config.toml
n_layer = 13
d_expert = 64
normalize_top_k = true
routed_scale = 1.0
balance_loss = 0.0145
balance_bias = false
lr_router = 0.000645
n_kv_head = 4
vocab_size = 32000
init_std_o = 0.0
init_std_up = 0.0504
init_std_down = 0.0
batch_tokens = [32768, 65536, 98304]
z_loss = 1e-05
dataset = "wikipedia_en"
Below are experts of layer 2 (counted from 0) of a mixture-of-experts language model. Rows are named router (the router's row for the expert) and show model dimensions 0-255. Each number is 128 + 24 x the weight over its row's rms, rounded and kept within 0 to 255. Numbers have three digits each.
After each expert's rows: a language model's description of what the expert responds to; "mostly gets" lists some tokens that are sent to it at least half of the time. This comes from a sample of Wikipedia text that the model never trained on.

# expert 58
router:101105133134136151137136102138153169174099099124156159134141119109110100114133105094143136195158144070126138157124136121129120157135165093116108155131142143116112135141116103113143096141149165131112141101159113154109103090140080119154113112099106151100113093149145114118122127126175150135123058094114123150116165117074131120115135106110177137128144110129126129094123139157140102131150142141138142113147138171163105133132155156167134141109125147103117084101150134099108115142149111157133151160108164164100138139115100171140128147123139128084132120158096122122123137135105132176135096166118100119110104100147178110112083102120153097132159193148121109080125127112133138111179119107198131135120122135092118148145102183110122156124155120113138137082117137117140142181110119
Description: Coordinating conjunctions. Linking words joining words or clauses, mainly and, also as, or, also, &, including, than, while, as in such as.
mostly gets: " and", " as", " or", " also", " when", " &"

# expert 60
router:151112152143179144119135102169150155134155095135117133095139128116175096139116133178140108153135117111124107117134165135096138114145078103176122143129138155107112100119131093121108140100120140111156133184098148118117160080100139121128140141144141134128131156130111113105153101095151142136098123085141136172119103133119106121120135138126088099109173161093108141088124112130141130082184130119156106128131118124139137166143081075098083144125109126103131156194143114165143143103149061124119077144119128141134123163090139131103117095149087131143119134081113158166140084134162114151119109119115139136137139164123133157109113071120162122200091130127143151145147148147123129137142147123144117090145148100137131115141167092122143160164122136133143091134126116101102142141106105
Description: Place names. City, state and country names, often after born in or a comma, such as Tuscaloosa, Kampala, London, California, plus nationality adjectives.
mostly gets: " York", " London", " China", " Smith", " California", " Texas"

# expert 35
router:142059151114139140140156108146126101128134130116138114137156136112138168157108128174151108105155122138134108142156142179141081139119063144099138132150164148132136122112129097075110099150106145117130136114100107121117141136096137106113093115133100106151116163154174127131136121138124088151125155113113138092133107086112161116130144170147166100101107114103142174176158099144102152126141105149085150136166138105111149147129114089141143123138114107114161131115126147136128095091104151122086111130130059179134182105170115099171156133123163111160132114155137102154149129148101123099144144140119146133135080183119132075142138155137126151117124092141099129153099144138141138098165142146121108112101090119136164169167155117147125135122102139102134159076133131141094134140142126
Description: Past participles and adjectives. Past-participle endings and predicate words after was, is or been, such as located, named, renovated, with suffixes like -ed and -able.
mostly gets: "ed", " known", "d", " used", " published", "able"

# expert 57
router:139115112136170095094129138107108174125148156112143125130146136093165142138096138137138149139119144146127168152141097136120131152148143129126093126125143127125118139136110078211097141139119136135099110125126124120117137096102126095116090131180087142144130123150081147133157127110144127151148103148112117166157173152135134138138119128186159126114083109149109149100148062111123123090075114149138105120077095112097138130149136129135125116119136134069086118125115134136146145122158127121145142130088154155121129142124115105141153115127133118111165140164081136089149094154102134100095089149084159136118122116135146118156103076137119114117176115138153181146128138090092155152095133153131168147097120162145162150092092114144138161160158107159111121113149106072112103118124109
Description: Colons and table pipes. Colons after infobox field names (Full name:, Born:), and pipe separators between table cells in lists and results tables.
mostly gets: ":", "):", "ama", " 2015:", "://", "="

# expert 32
router:129131122122115131118142130138095085129116126091142131114118131118146149149100146084128147130184122154147105125079109084124103152132110140148139138163130167152125108158114130156150141132114063141144114111128132100167136122114111149122117133144155115162134146147116146170153110138146109140101152114096126122122117138107148124140158134098165086152142110138156154107139140148113110134143138093072151072158152122110161105138185167126147145106131103140129164166110097113097087113150150147144121124113101132146096097136173168090094129122133098151121128152117096147139123083125132127155093122164166126168073172101141124160147120152153100128088128135135145152109102132135066109096161114122142167099110083121136170129148133090150106155140130109089113124114076140080139090097102
Description: Past-tense event verbs. Verbs and participles after a subject or was, such as known, called, moved, announced, confessed, resigned, often followed by to or that.
mostly gets: " known", " called", " named", " due", " moved", " said"

# expert 53
router:139125128159140095140159131145105125105145118099074106167113104172094147146149109155146139097138122144147135154169181126108113104087149129109104093086155155151156097147108131108177137143133101155135142137153108104115112151114100106152134149148134105124138094158109148142148128136111119121151174155087156083126106125141103115136163158085119106122136131111134138158135145158104136141154168105104106127091128135189133136111141144153142117097118108149139149095153131134107090112100181094108142131103128153153119170105102105134166155140131158107118101145137123171134171144117111083153115143166113106150124146145108137162148149112145103098111133133152096164158129119156155147102141144175130110135104154090152136135170124087156104112089108111126165166164073152158130105150096
Description: Table blanks, list words. Blank space cells in election and sports tables, plus commas, colons and some words in lists, such as Good Shepherd, ½.
mostly gets: " ", " Man", " had", " Martin", "non", "man"

# expert 41
router:117138136160078103161175121155084084133134105121139110162180108142107127150141119137125129113148106117136108143124209126127108102134124143089132085143125112163158143115123098084123132142088159145129090136148121109129096163129126107160109143134145130151140093129113120137112115077103140119153140156120063119152155125121105102126149164129137129187093156090144090129130134124098164119141161116116145108134136131133153149139115109138124090095125165187141122108118148136098108171138147107093113154122120079118153144098118117117105131126136181134113129126133117140181148128141123127166104115169108133110118129098160154158125127109141134142116108179132113080099150105130150154121122176099130160121105149126158141145156088108141125109097093130128118205107128167132149093155105
Description: Months and dates. Month names and day numbers in dates, like May 30, October 16, in birth dates, tables and in April 1970.
mostly gets: " August", " October", " November", " January", " season", " December"

# expert 40
router:126187106100135111110138117096135120104140132122104124110135120138145157087139113107126104119138173109093123115109133121146139124145151114120123147120130133083136133127157111119157141097122160140159110119139145089158168120089199125125159125125156125063164135117134115087148122136173098132181076076122164118141118105116123134122123131165091138182071118115085130126104092146153114133100150122088159174134090110134155138138158145125147093135163136146092157161137102133141093093130127137112123139176135109078114126098170113151135136118155139121108122133150114129169096143168116135066162119098149150133152093076157137141121130143099154135109086102118142131154144092131137118131153088165124150150142157152138148135078138107140114106114141138131144088102145113122125148155110
Description: Name-initial syllables. Opening capitalized pieces of foreign or uncommon names and place names, like Al, El, Don, Go, Har, Stéphan, Ramat Gan.
mostly gets: " Al", " Re", "Z", " Air", " Ko", " Don"

# expert 59
router:115136141140118098127164145152131132116151115088126119136128103134122136126143147144146153127113121125127146148162156111148079103104133128097144151149117157144108122126139177115110115144167102149122164134144125102132102130185137138165128105112091104119158091118164134125172118113116092121169105156145126135133100181148105122122113179139108058114153134125105130120153143126118123125121129088078067117156151116160139113130046133146130168120074147155091158134176148119114119109119144137094149156092164168129090150149116121133140118151143138121138126152152133122146122167114145129122154114168123147171101158090097164110146143123120145132140101127108104121162128136138112117060138129167129107156143132091113098109093142084140119112104110148101140157127162166176104094168133
Description: Sentence-opening prepositions. Capitalized words beginning sentences or lines, mostly prepositions and articles like In, For, On, A, plus some table pipes.
mostly gets: " A", " In", "In", " No", " after", " On"

# expert 44
router:149153129128121131118118140132155107112098143099125144113096107175117097097114155180124145130115124116130177107126154082144165137125104064159089126112150126130167109144175135099157139070129116129103115121103157120158136102113140159122123138140100154134074161115125093114121139125101114147120132091149137149128127160143160145080110145131164089171113120116111067099135120132150130131080097153088086197096102150127149114136118169117125157113158105134091167133126152072160149110128139128140104096120110159134119128121160110158116147114124159103150129108137152164116132133175141138138178165146148138153104082090123135125111112114128127129134127098107106134118112124085110131143109094136146161121132102139135138145133152115139103104110158183143123149133105165060128126139116
Description: Word-initial syllables. Capitalized or lowercase opening syllables of words and names, such as Re in Restoration, de, Co, Al, Ku, Hat, Mi.
mostly gets: " E", " de", " Al", " re", " Co", " De"

# expert 3
router:124090087154111106131143111158155078120139136111098108169104129143131124153137102118121166079139102145130128148152150094104125110111172193087111130111133131170128098150102096101121141150093094144130158164143130099121085139107094125169099154128148111109143127168117148126141107122096095105155144151104128113166115120110114111153145145071118122141142136098147163147117117155111131146139140104100156091138132125159147168098147149131132121112116131109141159110154136100119104105072152133111103098121127161142114135095105106144156143138127146123113109125145128165121160146091146130153118158140095101188132145161101117130131190103145136100129120197135120155144119154138167133136158109175112138147116158094120120125178110120154094104101129109077182132161102145135125118151105
Description: Copulas, prepositions, numerals. Was and is after it or he, prepositions like in and from, numbers in measurements and verse citations (28, 27;), and ends/ended.
mostly gets: " was", " 60", "28", " 71", "27", " Joseph"

# expert 28
router:138148113147097135150092118145111098101150112114167113161131145107117154167164106124154098125126101170121146120150164113112091138132155159126094079107104140140148084139115142120179109157129075144129109137136106109121110150145102129118142112144093090108165139151100116154099110145098089116132136157115157085134123097112112106166123169108101122124093095106149135137168167139116151086102186112068139111100142152101126116140129107127128097121154108145161157122136122114161161085093120148134177134120121140157078158098140153113156111132095124114112114126167161171106152157137107116153129141096134117153092130164119138139161131115146105107101130146129102123144153151149148125171134075166104125100110129126100146150159136103121106166119136081160155154151099170126116148128107
Description: Closing parentheses. Closing brackets, mostly ) ending parentheticals, unit conversions and table cells, as in (9.28/sq mi) or (John Harding); also it, all.
mostly gets: ")", "),", ").", " all", "]", "}"

# expert 63
router:131130125147133108144144101147131107115172117096102111131092103145090140152137120107152143088126112133146108139157170133098129102101131168104112115104149136158142090140119132067163122163155103173174124136144100114111099147154110108162116163141136098138150108147128130147116132127101108129134144120111122101157100113129100103147144139114108098134143143091140147150164149155108181149140149119068123119125160104151129138112123147103138107118111132149153163095140127155084127109092158106102136126105127167142119156100112100133167150137146157102118098159137140136119125148118097095137116151150113117169096155160102104165143183116165113097102120127143098151148122130138162152096137129173133101173119177098152153133162092089137094106112113086103161177144083177143160098144105
Description: Inner word pieces, apostrophe-s. Word pieces inside longer words (imper-son-ate, so-cket, introduc), s after apostrophes (that's, Learner's), closing parentheses, and the.
mostly gets: "son", " vocals", " Ad", " James", "day", "off"

# expert 6
router:102146130115155145150062115126142122131127125143150088107137135133134129106148086117155119096126117156128100140151120141117137125133134124117154113107124132087125084152159136101153076180141106119132144184131114139098110150160136164135153139188139103151101127113144078176141090102143106132171124152145084134147134110122122114151123146106123178130096145113108117129064142128103150100137127107164146129120132104150174159134124151100165130128108098120124086103145128136087104141123121102113164165103166126107115142123113097118176126126158157158129143119150104150167128097128128128134082169152146123117136126113111078141161139123159116105097096142059113097147142127140096166108124131110103113154154155077121161126165117155173142122105138133117140164142132117071111161100128
Description: Uppercase abbreviations, line breaks. Short capitalized codes in tables and parentheses, such as positions MF, DF, FW, country codes USA, COL, party acronyms PAN, plus heading line breaks.
mostly gets: " USA", " MF", " TV", " DF", " FW", " RC"

# expert 54
router:144129148135102102148172098167111114099162104098108108148108096151128174158136105142141151104150108115159114148164150107106109112095140133090111104102146115174157133142129123088173141147135106177167149151149096111112120161145109097126075144125118081127139105149146154162142133153111107084147126167114121108156102121107115112125142147115116121133172151101120141158155128157118142139147141116117126123141153092165132149114151131142152126138116129122130161067148139133102101107090153108117139134106127159145114167099106113148145159132163156122143117175153117132138129134094112106154133157135118112141096144156116116158140156107146126129086140152169087185147147172149128182073152148137104116163123170112140132120152112092149072107108117118123157154164089138120140098164095
Description: Line breaks, born, of. Line breaks ending list or table rows, the preposition of, and born after a place name (New Zealand born), plus home, son.
mostly gets: " On", " son", " home", "born", " single", " Old"

# expert 1
router:107091129121136096126133114129177141125130169132137098098103115140095123160185134137138156081158104142128144144120137117117129090125124092115135130097116147147108139140110128104114180155111103140142116155155157106080124129115130138116153133123143160143122151113116132164122097104145172099132163140113157085081123153102099137165111124178098140129091129130117158116172132125090130144134113113091165085205167135144156150106104136134148105094154061153164157095132127128110105108137131117107090120140097129144101150115108131110123141083117153138132106131136126116130119147128132125131138135129098104159104160145131168141117157112160120096107153149107119074130100088158151137143161166174093099179117180106151151133139147116120147113112134150125087149147141091105149149121077
Description: Political/religious group adjectives. Adjectives naming parties, faiths, ideologies and causes, such as Democratic, Labour, Catholic, Methodist, philanthropic, plus some sentence-initial The.
mostly gets: " football", " Republican", " Green", " political", " Democratic", " Conservative"

# expert 18
router:103170115133105141125124180088117128120121139115132130134136133072137141092133116115141161137098187117123104107081101159112114147140131084122128123169130144141120106102123161172101150133109172102146117100125168157127149132112109124137114130142109179144147163120127127142138157133119125162141132135123154178135103110134117142083125121123134157109146103106137076113146122068117118137125123125158141105123141121117140126138113150145117150116119132097145084118100107135136133176160144109165116161168102087141167058152152138140075136113094145176104136135091138130124159146125112125092121128107122131101141095097120123086146104129126122108145114129081136111088145120128098153116109140142128146093143077111079150153114119164075143129161127182153110112146161087154130170079166
Description: Commas. Commas in running prose, including after years (2010,) and closing parentheses or quotes, often before and, which, but.
mostly gets: "),", ",", "\",", " 2016,", " 2010,", " 2020,"

# expert 15
router:111086152103103118096129108133103117153146133144148122060104129137153140126105114101125144160152128109141152113142101121130137166143118103137137138129110158105067150128142113159161158099129094115118081099127129104196148109147079145150173066117122081121137165127156119116152121138169100143102089064187141152132107121065152139139128102135106100116151100157120137149132134121135127133133115146135135131165126114162149143127128145110090112111109140102157129150135154122130132098160144162143132137115095104136109098152140129148133140145149075145149131120131132122166168137162184104138117088124163131109124158080139138116129103135106136117108082123121171170125078145137127115129108145081142123110172117145118148129143142166150108171113144152114119125151151083117142099095145
Description: Action verbs, past participles. Main content verbs after a subject, to, or was, often past tense or participle: made, released, played, joined, captured, used.
mostly gets: " made", " released", " used", " built", " took", " played"

# expert 38
router:154123141150118104138149105143069099110165100135112107138140103165134135168150121124169148120115109117139058166143164128108152119111123153098099090118156139146142082119107128084154125140082114140170113146141119124121103142130109093154122138132152103109151125139090146142113128127106121115139139127104121119136122103109102111161144169127126136144137147077146177132112140126099168125147151095050111107129109136140118150117126145172110110124107099162123182113147135155109128150103163072113119107100138132149111149125111101148168127156146176114096122161130120164131131131120112080160091164136128095150126156157109118134130136109150114116094129126170106138158131158159161156119169159172125104135100184139140100111168134099135114119095109097107169157155108172140144131153129
Description: Place names and suffixes. US state and city names and place-name endings, such as United, New, Virginia, -sburg, -ley, -ton, -ford, -borough.
mostly gets: " United", " New", "ley", " West", " City", "ham"

# expert 47
router:125106096127126118078155119124129118189090113146138143059112141112119148140075150144153104174148134101138111130114099134137101131141117084131124175188096140118152174116120122125111142149159128142115142117139117116154160143155120171080116094092131136101148124117163132137121158103157125127116138078157105161132171130130118133143133132143125146110132115089160131115140114090154093153111099132119134110103048137105141148138121111122110159127148117150136150162101131129114134123128124148148126122178156122122162063123127124141096053137133124113143152150143117106105102089114145186082163137123139133137112113097152114112133137129122121167114121089136149072128119132097102148160091096157161134142128145093136114146124122166094133115107126149151120082124128133144083134142163
Description: Pipes among numeric cells. Pipe separators in sports statistics and election tables, falling between number cells such as goals, apps or league points.
mostly gets: " 0;", " 13;", " 5;", " 17;", " 2;", " |"

# expert 12
router:128083122160115132145148122149097084113144147111135128157117122129161128160135111091130146134112103131128092144149139137112089099106139117128089089121148122117154126150138113088156162174108098180143150140156075112114131160111096131159166162133170100115148097130144144154119153133110115104129171179117142115164124144159077138149157157095099123129122144127166115157103124115103173103157150107115117110126117158136117116129123144154150113105141105139169144101144136141126113171090149121139118085115125153167119151090109105148112154133109160110122110150153094107104133134119119158143088146158151113141090142150091127147089149108117128098087116145144104119105157153166179137097185119132103116138124160129146146090136110123145085110090137100133154171162091144096131115135065
Description: Domain nouns, table spaces. Blank spaces in table cells and nouns naming fields or bodies after a modifier, like League, War, football, arts, Party.
mostly gets: " League", " State", " game", "–19", " War", " football"

# expert 30
router:130096115149091133136128100140151140135123131137110125146147123110123091082155149171081164116121117111100095142138105120135092092102116160131146084115139127149120119135144102125110142162137134147135167150106135184117122147129107129147135121128104089113148169175095135135085117148091152100141132166151150134112086141120156126149155136141132115105117131125143137154146132142112123133138134104139089126174125109155123158149078154113120103171146060088142120102149143158127139127122135087109147168100108109137075129149116090154127140128094122133110135147148152134144183148143133100104122123156103130113166113133127172076123126143151125098160145140155127134101171106137099130121138134187091126132113110109135098077161090091154078076116157091096173178135100154132118124152122
Description: Table numbers, spaces. Blank table-cell spaces and digit groups after a thousands comma in vote and attendance tables (41,872), plus years like 2008.
mostly gets: " ", " 2008", " 2000", " 2004", " 1967", " Although"

# expert 21
router:162144080134095111150082133128170123109152115105105116161089083158080115125134124125164174120133110125108139142149141102119151101105121160126116131105144156121153118121120135111157119158146101148125067134139126096130099163131109118152066160137121089123113065138100151131098148158123094146147115130104140083153127104134114133126130163134119110101085119108103109100147162164129112171124132111079082116117141102154133142104148127156131141140066122156151151124118130103095117121101119147117163163102138178147102159129087125138153149148134149099122123155131133145174112153110125129145141149151094130164102147135104070146116172133148134120140123151156084135152150138111142155107126156132137103153118130082120120153162133123118138101115131107111145147148094208144119154169138
Description: Sentence-initial words, as. Words opening a sentence, title, or table cell (The, We, they, there), capital-letter word starts like E, O, Ol, plus as and dashes.
mostly gets: " E", " —", " I", " O", " as", " As"

# expert 37
router:134150144097120137099149120113123127173088155177105130119103176118139106102130120145133140114121135151124096112144158186137122123137058113150109160132087140110142140098125140136105126134149136072120140143098118135174164084186111161106121127103142161157144155089159111135114146146128143160138113134141119126063113127119125134113127089143134145128123067155118068152126145126184117109121129142158130119141127157109129122116132127122107130131122109138135089156086120124129135149126126116115101107145132081108153130113164119092140119113121079145141119086140120152092146054129129179093114129111137131140137140122137139097133107174086171127100123108097140120089139122119115148129086116127124205098127135112113136144098153130069141101171153153161120133099160153146136124135117
Description: Line breaks after headings. Newline tokens, especially right after section headings like == Notes == or sentence ends, and heading or infobox words like Bibliography, Binomial.
mostly gets: " Binomi", "Bibliography", "\n", "Singles", " NRHP"

# expert 8
router:080154114097130151129132162117124126111125131093143149129121104146096089106112113150102146136106162164092147135143174082164161136118124125105122145099120129120166130107117131104157102149127126121142134135091109112167136134108147148087147094142142108130105136114199126120126159118096124155103098103123157141111133164139207130145126138135164135169117117085121118095102125153118133107120104136112117160100109079119119066112115146131178138109135113151098144152123156114157111083143101123119101132090080139107124145161163135100138120119150143123161137091082141150164107146168164159080120123132177144136129090118132151104139123138121182160103100094140134115116107145127110113145122125147157124153147142128143124116154114126116178176136138162167085104128121126138118175138083
Description: Capital initial letters. Single capital letters or short capitalized pieces that begin a foreign or unusual name, such as K in Kola, M in Mstislav, V in Velha.
mostly gets: " K", " M", "M", " G", "K", " J"

# expert 43
router:151112162142093126152132093133094093114155112086100103148103082151121134169142108148135185122140108126152105147166160121123089116100140164117110114090140131153121121140110138079142133136103114160145125138144123111098093150107130110150089160134167110126125080156160158134159128108105105095168128134098125110147117128141118121148143145111059125137144160115138147148160141164115134138145155106113125107147156125141142126101112171150131095130107102136137156108145145110106109098113163071126128147110133172144106133112117115140145149135140147103129096143148131138114151151104126143174120162132124111160108149178104120165130156118156115099085114150135103156164155164155156174109135119159118099205112160104125158164146098123163078143087114110110157170144107141156151103132120
Description: Non-Latin script bytes. Byte pieces of Indic, Thai, Japanese and cuneiform characters, plus scattered words such as with, of, Tennis and zeros in tables.
mostly gets: "ra", " Robert", " law", " off", " Field", " Series"

# expert 14
router:144154086129107135097079102135123123124112101112144099130098112138105097132125145135118160140135127199122097148161108170127144097090160149090161121118144118146092103161131116075161095144155099125122121129167114139124127155118123142156106139143151115153099103118139136146167146139145103090148173147151125117137139085108101120136130144134145133166107165116153152143118110124136142110124119084152148131101128094141136112116176153148160150168104160117175142120184112138094106150129183142113177136100158130131109164126125117129129161135149163111145102147130100124131085125135132111138080160103134124121147109172091070158140134118134124095101090117137097111134170142127123185124155109154120110136120172160145137106165152127125080107113094094134152147143096124100108081103126
Description: Category nouns, mojibake bytes. Nouns naming categories or formats, such as CD, Cup, band, MF, Club, President, often in table cells, plus stray encoding bytes.
mostly gets: " Cup", " band", " MF", " President", " show", " Club"

# expert 27
router:105212168139103079147110107145173140113150136148106144103114099157135117103164103126145101157093144096176152100116134144127141161149146135161151132116109122120143159136140147096092121070117147076142104102107121122108135114094124129116146129108136162135118164130138123115137147170145109115088150132112125146112119147146147147124161101138148171082126111163073124109138116135129131158151105159106126130120161145131154124138132067112157142098089154151137114120116072137150133111138109109128103137145113143120105106107142127134157130153092089208082124079123097153151123086126163131084118103155146124123167091143105133131175145136120108131123100159143159087133143135138097099117112088133142146108128109152105106116115116170133133116154115155148086109146159135115145128115154
Description: Whole plural nouns. Whole-word plural nouns after the, of, or numbers, such as members, species, games, laboratories, points, children, often ending a phrase.
mostly gets: " members", " species", " games", " results", "ers", " children"

# expert 25
router:159139137133146145133118149140115119114102159112083127134118156089122144140139123099161116111119114099110168164121173109141144105111091156118163141135160096125110147071145132104089110139127165136098173146118111134114093139142157125118116158156128120079177125160140078121105142148154128116098094141148109148120159144150100161164132118124094109113159142139112119151120131110105102109092126157100109101164104123108105131114069138121120115112105109138095111126078125122090169146124152104080157128101092152112185149165099144130108133134104163119140107135159097160103097100105156121162140118115107151151119146144163196172155124107149118152142138163119092163114132120162109130119145089143087120124108147127094139123118122109139125168109179147144129116154086132128080149158130
Description: Indefinite articles and determiners. Mostly a/an after is or was in opening definitions, such as "is a river", plus one, two, this.
mostly gets: " a", " A", " an", " two", " this", "A"

# expert 42
router:124137102157127155157117167142138157108120112103074115122077163133099172095139115076120100100103096132144096120096124131120126134150188124136127121089128152178097127115174132114115148150121138141118100143129096144153117139169112132168125129141131120146119098148112156151123138124139096123098167162122146076131123084181111106119152116114157145083086124110159140172143141160119153173106108130134079112122117118141116143111163121148106125085068136136133106093138133138111111179136109156131152101123148172123145138175136129142111125138107147106097145144127154130119098114118125100096108164115090135110126105112096131161151142114102113116175121122122124093112143117151198089133076146134135133138142125151101150117138126124138141150108133081117175128145095169159101149158133
Description: Percentages and quantities. Decimal percentage endings in demographic and election statistics (16.7%, 0.1%), plus years, million, age, most, that.
mostly gets: " years", " %", "ism", " because", " most", " age"

# expert 50
router:125141075153156141152095121134157165107146097123159101130133146134186161119136134138154109114077131110140099141139122131150097126121153160122125116148160135122103101111107135151103150123149105084103082166125162089128112117173136129138184143104113085120154134115145141154148116131109124156107156103121147117153111143153125104129126096100082136130109170143116134155137149113099064124105140137115109105104145153112165118139156104160116192132116098146124097116159132116121121089176170121113159098145117111131162144127108143159118134110157115085106123108121178096098133116103178168128125150116095149104112095143146166094144138121147125122122173136164120160155149165099076120114099118155121126150114140121173136107082087113118115101158123136125173116118115100161153104134144
Description: Wiki headings and tables. Heading markers like ==, ===, ====, table pipes, and ---|--- separator rows in Wikipedia section and table markup.
mostly gets: "===", "==", " =", "=", " ==", "---|---|---|---|"

# expert 13
router:154126120157119120152128113151132114112143106097116117145106119148112137138144105129154149090164116134113125154166149105110117095113134129113116110098149147156144123137110129092169135163119102174144128139149115098096095147163107119171134169161146116112142099154131130155118137133099088131165140153112117079149099115104106111165131136104092136133147125090201153118147164159098166153150132108073138118111149132134139120080125146129145112147115140159166174096157120157095114098101174115123146120090107153147092146105121087121144160139139148112110077146146114129147137153116104085148110134160125118155115137192091133161128156127140128123092141113160097153151137141142162151090142130168113116138086148098155117134160113105151084096095082078120167151128091141127133116135126
Description: Table cells and CJK bytes. Numbers and short fragments inside wiki table cells, coordinate letters like N, and byte pieces of Chinese or Japanese characters.
mostly gets: " 11", "*", " 50", "ik", "kar", " 22"

# expert 2
router:133102105106113116122136169104109138170108110137121126117114109128158129142132095123101158144140122115156156099140115117104159197125144109117167175105142157121135150090134141112153196067141120112144134140089165129131148106131098116060177099137149173167114104169088136116098091157130134090183124107119107138115139138122128109103149116158105126086159128103140145123126163149129128114155150144141126129089115128159156132148073161104127115079087142136120154150145097065143140088124083144130070131156145111117130120136152150090150122140135142100090136098114113155116120151155133139121126162138119155161117130101097110102088134144119169139139113145127140130112112127141116145158160100130137183150130137124168076125102107136117125145123108153127149119138091111152135157129110
Description: Personal first names. Given names at the start of full names in lists, tables and credits, such as John, George, Takashi, Guang, Brad.
mostly gets: " John", " William", " George", " Michael", " Thomas", " David"

# expert 34
router:135097131156128114138139150109129121133144113119125128129097095166149173182147111159170134118139115168164126149138118107099188140125116136102037126087138105128135115116129086117148093136109107145121142130128134107132110137104079128092100140112115124103118080153127133137132143157122116138184172076088113106148120141123091121119123119096066149167129126094151161166156159145114144127151116132107173120127105144170137122109141144166164155109137167094096145128172109116146114121112124143143124152123139107140134139153124086157127138139115156110143120135148135091164136144097112143112145170141103124153124134208131149145123137123120120095114145124089109115115109102129143170134157162126150120172127174114139109104090132128153148143109114095101162130167077131172121132124108
Description: English given names. Common first names starting a personal name in lists, tables and titles, like John, William, George, Edward, David, plus de and on.
mostly gets: " August", " de", " John", " William", " German", " George"

# expert 48
router:162133131146110128140127107157124096097175102090090105158106097160095147162159108134163145121138111136141112163172171119110123100104146159109122118100155135149139096150112100085162118144109105166170128144148102095103092155107119108149107154137168108120151085153110145140151128125098101092151145139108098106152106107136099106132136158108103113135111139091149133165161143154104168161143157096083148106113140121160126138106135147128138127121111131145158142121158151131109118092103157100108125142110132168161117171098122103129137151160148149104124094141143111140145150141114108114169120165153109105152112152164100151161135168110148112095102122131140091172143136149145153175111140139152115100162116156115151148133155118104151085087090122101103166160169110146132150105149091
Description: Months and Year. Month names in dates (8 January 1989), Year in award titles (of the Year), performance, and some city names like London.
mostly gets: " October", " December", " February", " June", " London", " Year"

# expert 36
router:135150122140091132119068104140121100114144124120117112148107108125092091152178140118147146138132110171142073161162131121120136119085156194086150103085135142136097116138127134112149097152142091117141120126144122128113101161154107117137126148143179107121123075132143143159147131132107116098168156173109126125109126125132110113153115141125151115174095117105152123132121159154118171118154125092102125101095135085140146128128131141150179107166106114155156115093155140149090100123124156104127164149100157153143117175092127128127164152149157159108114114166134108160117116127107124112145123175119126110162143135168112078152163133097144108107121103139129090132124143145139141196060151152156116097140116167114133136131163132120120092127118112110131151180145126152117119090143131
Description: Capital letter pieces. Single capital-letter pieces inside abbreviations and codes (U.S., W in coordinates, HMR), plus I, It, team, and some commas.
mostly gets: "E", " I", "T", "I", "U", " team"

# expert 20
router:139124126134085124157122100145134101080181121108100107156119098159120114136149104117157146114135116131152114161153135114115140116101141151109114101109133133156142104161107127103168143141127088157137160140144123097115088177141120092148116154142158094135155105152139129140144131145102105092160143141113091087140107101145106096145129165102123111137096157083148142151161143155111181163129139114095164113089147121157137136109127167113107110123091137121148159120170155155093107093095146104111148124104110170147085156130126093134146162161159159104116108162132119147141119145106125123151131158133130109140106154148097128162148158103150103116097120145149095167151139177156137163127158131159117099170099173130130129119173103096135090099085118153087155159134137161148134103166125
Description: Years and interest. Four-digit years in dates and tables (2014, 1937, 2019), the word interest, the preposition in, em dashes, and Greek letters.
mostly gets: " —", " 2015", " 2016", " 2013", " 2014", " 2021"

# expert 46
router:128125157135136127136119091085117120117163148094134093120089106171114118157154069132140136150078104115101141166125183127119149139126120094092106084140124158118175128145111120118159146169111107130178168146112102080117125146136104107142147147154085158130089100134103156125102137119118141101147118134098134144133142124161107127104136126116168131127077127085062121092140163153116155135115136144130116129149173096110132097126096124152135186086089115116115141155157116132121124094118177141118138107121145186128139126126127114115116156141130162091119112147153131150124102136120123093108144186148140100171119138149161116132153142116121135107127093146131102149112125118092132142116154101112118151168103170124155140152164101128096156115131160171117108150138100097120105135174102
Description: Name-initial capital pieces. Capitalized first fragments of names and words, like U, Al, In, San, La, Co, Hip, Mc, Lim, often in lists and tables.
mostly gets: " U", " Al", " In", " San", " Co", " La"

# expert 33
router:141114112164151092121158126154125110130178112132088124133164095128149134094156121099128185098126108097146172138136128139119126108101154135130138093094114126130173132134113089138138149141081115178150131137120115132140112165131113098153104141104042115103151118122097115150118134119129138121138138113131119127130097105115136125117120102124163148137075107107202132086175178137127144135144093112101084125108130125128128129149079152189071123169082166131127149140155141133103102141120142118129084140142151168133116161126114105147125142160117149111111116151124109152113126123110120152189091173149110128159115134158146107157136137116160118130129114125131091149152155167143139126149127120113126122127111172142117091075140098130138113156139150112127150142110103179146157093136103
Description: Adverbs and auxiliaries. Adverbs and modifiers before verbs or adjectives (largely, initially, also, not, more, then), the auxiliaries be and been, and some table pipes.
mostly gets: " be", "ly", " not", " been", " then", " most"

# expert 49
router:107108104130128118127134135104083109120137183099079147139124109140150170163140133081143122135148133110106168160138100136111105130118145153092147142102144112134108103147125076095102132149098134113154157096142078131107108156107112113157090124127110107127146070140115135138113118116131106083165159133106069089138166126134111150113134156117085149107158154112129101088156123146107131137085163147124101116149140093135119122135072136119151133124121158142114136084108158146110137149101138129131168149133157169121114128163088127161176148106144154146118104162136131166177137149103120080152133174123102139143114103176152120149091132125124127122153118145154106138123137160105104136118088153188123100134127191128159132137127133141147119144119126133111117171154141122148124139192141
Description: Commas. Commas, especially after author names before a year in taxonomic synonyms, after places, and after numbers in dates, such as "Kolbe, 1899".
mostly gets: " 3,", " 4,", "),", " 13,", " 9,", " 5,"